Below are experts of layer 7 (counted from 0) of a mixture-of-experts language model. Rows are named router (the router's row for the expert), gate (a neuron's input weights, with its number), up (a neuron's input weights, with its number), down (a neuron's output weights, with its number) and show model dimensions 128-255. Each number is 128 + 24 x the weight over its row's rms, rounded and kept within 0 to 255.
After each expert's rows: "gets" lists some tokens that make up at least twice as much of what it gets as of all text. This comes from a sample of Wikipedia text that the model never trained on. Tokens count by the router's weight.

# expert 7
router [120 151 156 175 112 153 134  84 174 108 178 107 147 122 127 146 152 133 156  95 121 133 166 143 105 147 128 133 108 107 127 150 117 105 139 147 157 126 101 136 122 113  95 126 135 102  95  86 130 139 200 131 144 126 102 129 140  97 137 106 125 112 186 144 143 151 160 117 187 113 142  99 150 188 113 114 120 114 113 123 115 140 123 185  88 124 110 118 102 147  93 109 145  92  94 132 133 100 116 174 150 103 168 123 126 157 112 119  83 140 155 135 136 114 133 158 144 100 145 141 167 160  92 133 170 158  95 135]
gate2 [135 166 193 157  89 160 113  92 111  98 103 148 125  69 112 127 153 110 124 117 168 127 118 131 151 126 151 114 148 134 152 157 116 111 151 165 135 103 104 123 122 136  92  87 103 105 163 106 144 129 159 119 131 131 101 158 144 132 129 142  90 104 133 115 120 152 174 104 121 114 121 137 147 102  93 142 132 109 128 133 154 119 178  86 133  89 130 140 118 136 126 128  94 136 149 122  82 129 143 120 116 143 117  45 136 132 160 157 119 143 112  92 109 134 127 115 167 141 180 144 157 137 109 165 139 126 103 169]
up2 [ 96 128 101 134 109 132 141 164 111 130 121 132 101 140 148 119  57 138 131 144 158 156  78 135 107 167 134 109 160 152 119 118 114 142 121 103 138 176 133 102 137 166 140 117 125 165 150 145  99 144 130  99 123 167 148 164 116 170  92 193 134  83 144 142 120  76 129 124 119 132 129 105 114 137 157 132 124 136 102 114 123 183 121 148 122 116 125 107 129 121 148  82 118 147 134 158 139 146 169  95  65 131  78 136 156 133 117 121 162  85 144 115 110 137 118 148 114 120  81 146 110 109 124  74 142  99  94  94]
down2 [142 118 131  99 125 113 146  94  99 166 128 105 149 109 110 117 136 126 119 130 131 114 114 124 126 132 148 166 114 164 137 136  86 102 101 119 133  90 184 158 138 114 108 197 159 131 166 108  93 127 131 153 133 106 160 176 140 115 116 169 136 124 170 124 141 128 123 102 145 102 150  99 149 120 130 104 185 135 113 168  97 130  91 130 123 131  85 137 128 102 194 140 161 123  79 123 125 158 138  87 126 130 134 123 138 115 163  98 100 154 107 129 108 139  84 117 154  74 128 119 119  87 149 126 106 143 117 101]
gets: "1", "2", " ", " of", "0", "3"

# expert 2
router [152 111 117 155 120 134 150  61 129 127 133 129 121  93 106 117 144 143  94  93 119 135 160 120 137 164 151 120  92 153 107 142 143  99  86 108 134 100 101 126 103 119 105 142 120  97 109 101 161 141 174 113 138 116 103 116 139 158 109 106 156 139 147 131 169 128 136 109 159 129  98 132 118 182 114  92  94 109 164 135  83 103  99 128 159 147 113 153  73 148 138 101 129  35 104 133 134 117  91 138 139 122 141 151 179 106 124 104 105  95 178 120 126 128 123 157 136 127  79 166 145 124  97 126 114 182 119 139]
gate2 [141 115 120 145 160 128 131 135 144 122 114 167 129 109 141  98 162 150 188 141 102 115 132 143 138 194 127 126 138 120 112 111 115 103 125  89 130 109 136 130  92 103 114 104 124 111  88 118 171 165 146 148 131 139 167 140 135  95  94 143 131 130 143 122 153 142 108 106 137  88 138 118 151 146  85 131 145 110 140 163  99 143 143 144 174 139 112 128 125 166 144 126  92 151  93 137 103 154 105 124 150  84 147 130 132 177 152 126 126 170 140 165 175 104 160 181 103  90 133 136 131 108 119 125 141 147  99 180]
up2 [126 171 117 120 132 142 150 146 113 130 165 135 155 127 117  92 106 113 134 103 126 128 119 127 128 148 105 150 113 136 156 115 118 117 127 129 138 118 141 134 113 132 105 131 120 132 128 122 119 111 131 137 100 121 135 151 105 162 150 110 123 129 140 173 141  98 109 164  86 193 167  94 139 151  83 147 125 107  93 125  78 129 129 127 115 103 145 152 154 157 155 173 121  46 123 111 122 131  89 104 154 157  85 147 108 102  91  99 133 103 143 147 151 100 118 117 148 111 136 124 131 113  94 147 162 107  92 133]
down2 [106 101 104 109 115 175 100 108 121 112 122 138 144 167 159 146 152 156 155 119 133 122 144 136 137 119 120 104 151 109 124 130 122 115 167 110  72 141 165 112 126 117 117  83 128 119 158 211 134 140 106  85 103 142 118 106 138 113 150 115 162 138  81  77 112 178 104 115 124 150 124 158 161 118  80 137  92 132 123 138 100 120 138 109 126 160 149 124  68 143 157 119 123 131 131 100 115 138 138 143 107 137 119 111  99 171 138 142 134 142 109 108 113 109 115 132  77 131 130 142 138 114 141 128 120 172 181 158]
gets: ",", "9", " to", " (", " was", "'"

# expert 4
router [121 128 151 180 109 145 186 111 139 129 156 143 143  97 100 140 123 128 104 116 117 122 113 163 143 122 147 116 111 121 113 142 107  98  63  98 147 148 127 150 134 120 102 135 118 133  98 109 152 153 201 139 127 151  67 139 157 131 118 127 187 107 110 112 119 135 134 139 146 114 138 110 119 159 118 114 137 115 137 101  93  94  87 150 101 119 128 152 104 131 117  88 141  93  97 144  63 123  95 136 139  98 139 155 164 137 145 125  83 148 127 148 167 126 130 141  99 116 111 181 149 168 101 126  88 154 120 155]
gate1 [144 132 171 129 127 140 111 121 165 100 141 138 103 148 153 131 112 162 109 169 161 127 102 146 148 111 122 106  97 135 140 107  83 145 139  78 144  95 120  88 140 187 104  90 130 127 156 108 135 144 136 153 134 150  56 161 148 139 143 119 127  90 121 107 151 144 130 109 115 112 147 114 129 169 146 154 124 121 126  82  98 118 121 134 156 107 172 121 120 150 127 113 111 113  88  94 127 137 122  83 143 117 108 138  98 120  82 104 141 144 113 125 144 115 179 112 114  87 151 118 105 104  67  75 160 114 107 155]
up1 [116 115  96 143 140 154 165 107 114 150 145  97 131  94 104 137  60 133 138 119  84 114 176  97 120 101  75 147 153 125 142 137 138 152  93 145 151 123 140 128 113 121 132 139 142  90 145 116  88 124 141 139 165 138 162 128 116 124  98 114 128 128 155 132 123 163 154 102 158 128  98 148 108 166 116 133 134 162 118 137 167 142 127 203 100 154 109  56 125 124 107 119 165  66 109 121 165 150 166 129 152 114 145 111 112 150 100 142 116 130  92 118 134 118 140 135 100  76 156 127 129 112 101  77 119  98 133  97]
down1 [106 130 126 165 145 136  82 135 131  96 157 104 142 138 144 105 138  96 157 143 135 129 117 135 105 146 117  96 126 123 132  96 128 100  89 131 160 159 114 151 120 133  87 133 121 113 148  97 116 166 183 142 108 121 127 174 104  96 154 124 127 124  97 144 130 110 103 112  66 154 154 164 137 104  94 118 133 117 106 135 124 160 132 123 142 114 154 123  79 183 115 140 140 112 187 138 169 124 130 136  69 126 112 131 108 131 128 102  85 144 107 146  97 155 136  99  88 148 131 149 124 102 154 127  98 122 152 121]
gets: " |", ".", " and", ":", " the", "-"

# expert 5
router [108 128  98 127 131 180 157  94 141 119 120 123 113 128  91 130 161 147 119 139 142 136 148 119 116 143 135 179 115 105 127 166 124 152 125 117 199 140 112 119 107 132  76 130 150 122 112  93 129 130 237 111 140 109 129 146 140  85 134 132 126 112 108 125 113 111 157 144 171 131 131 181 158 187 118  92 104 105 180  90 104 147 121 190 118 121  86 111 129 156 123 129 148 142  88 131 113 119 103 154 120 111 153 141 161 121 111 120  89 150 125 200 124  95 161 127 133 109 134 126 154 139  92 111 107 166 152 159]
gate2 [124 137 155 167 153 126 150 122 112 121 201 134 156 141 129 104 102 116 140 107 127 122 111 149 130 127  95 129 141 117 139  68 135 114 156 129 122 101 115 110 132 142 135 115 132 120 143 128 115 118 112  93 141 132 120 150 105 148 150 132 114  94 133 143 139  92  98  93 114 134 119 148 175 139  83 159 159 158 115 117 135 116 109 123 103 124 153 124  96  86 144 165 138 123  99 120 165 110 132  86 128 114 131 139 103 139 178 172 123 124 120 101 119 140 136 101 120 110 150 121 126 178 144 109 114 101 136 124]
up2 [113 138 151 139 120 108 115 117 109 146 123 111 140 164 164 122 150 113 145 148 184 135 140 143 110 134 115  99 104 178 116 120 125 113 127 105 107 114 138 136 110 147 133 117 121 146 121 129 100 117 125 193  90 125 149  99 200 153 130 117 157 151 125  92 125 130 112  75 100 119 102 109  98 128 121 113 143 136  84 162 110 137 116 110 194 172 138 128 146 133 138 143 102 138 163 118 123 120 123 142 112 131 157  90 142 127 120  99  96  77 144 127 149 132 130 118 130 131 151 136 174 126 148 140 137 125 118 143]
down2 [111 170 109 140 129 131 113 199 118 138  95 132 125 142 137 140 114 155 127 126 112 131  84 122 149  92  90  98 139 133 119  74 163  97 121 136 148 149 163 139 139 131 130 137 113 132 114 104 142 101 135 156 100 138 177 139 158 141 118 161 106 113  93 109 117 147 119 153 117 100 156 136 164 130 157 163 145 122 151 177 139 132 171 119 121 119 169 143 146  66 137 155 171  91 126  90 147  99 123 113 124 122 100  79  88 135 149 103 110 141 131 134 188 106 162 143 156  96 140 164 101  58 117 132 167 150 103 140]
gets: " ", " the", "-", "|", " (", "–"

# expert 1
router [121 193 163 142 114 165 152 113 129 102 132 148 152 123 122 165 105 155  95 108 111 147 139 140 124 138 135 118 108  99  99 116 127  78  98 112 187 152 136 143 113 133 113 132 141  90 132  80 106 168 183  99  76 141 114 108 170 129 129 120 165 101 144 141 122 139 122 116 167 158 178 137 132 150 104 125  95 137 132 121 107 119 134 126 144 139 141 153 112 125 124 127 159  97 114 111 129 117 106 130 143 118 137 136 152  94 110 158  72 110 133 151 103 131 152 131 156 113  99 183 164 123  94 132 132 155 117 114]
gate2 [113 135 161 141 134 140 100 138 114  86 125 123 138 118 122 149 148 124 140 116 131 165 136  87  92 107 153 114  96 145 148 131 102 101 141 102 172 115 119  98 153 106  93 113 103  68 146 112 126 159 161 165  82  96 101 131 124 101  93 129 139 124 129 122 124 106  93 126 129 146 125 176 150 146 127 129 137 129 124 145  95 153 108 129 112 128 121 166 113  49 108 130 166 153 111 124 125  99 140 135 156  98 179 120 162 124 139 131 139 157 136 133 100 151 168 112 133  93 145 125 151 123 132 132 131 111 135  89]
up2 [ 71 134 135 131 135 107 120 149 115 127 151  92 138 135 125  58  97 136 128 152 152 164 123 149 190 135 100 135 151 145 138 112 109 122  96 124 133 129 156 106 134 154 160 175 117 128 144 116 176 125 164 144 119 116 189 129 147  94  90 109 140 144 144  85 170 160 128 123 100 154 111 111 184 119 116 169  94 144 130 182 128 107 117  88 102 125  98 157 109 114 164  89 149 119 117 160 107  97 112 112 132 106 141 120 139  77 149  88 140 106 105 136 145 125 139 128 113 149 133 128 136 142 131 142 104 142 143 124]
down2 [108 121 106 118 106 141 140 137 144 125 139 178 156 152 122  98 132 109  95 156  91  91 114 132 192 123 145 100 136 116 112 134 132 106 122  75 111 124 118 132 151 150 137  99 144 147 107 181 137 122  57 123 142 120 141 160 132 121 132 148 160 113 136 130  66 130 142 103  98 132 118 121 130 112 107 146  69 150 111  91 146 141 132 118 103 128 104 177 173 128 119 134 111 123 137 136 107 174  90  95 127 131 143 132 147 131 164 110  80 127 166 132  79 118 132 187 138 119 128 140 147 157 141 161 119 129 101 103]
gets: "\n", "==", " \"", "\"", " by", " is"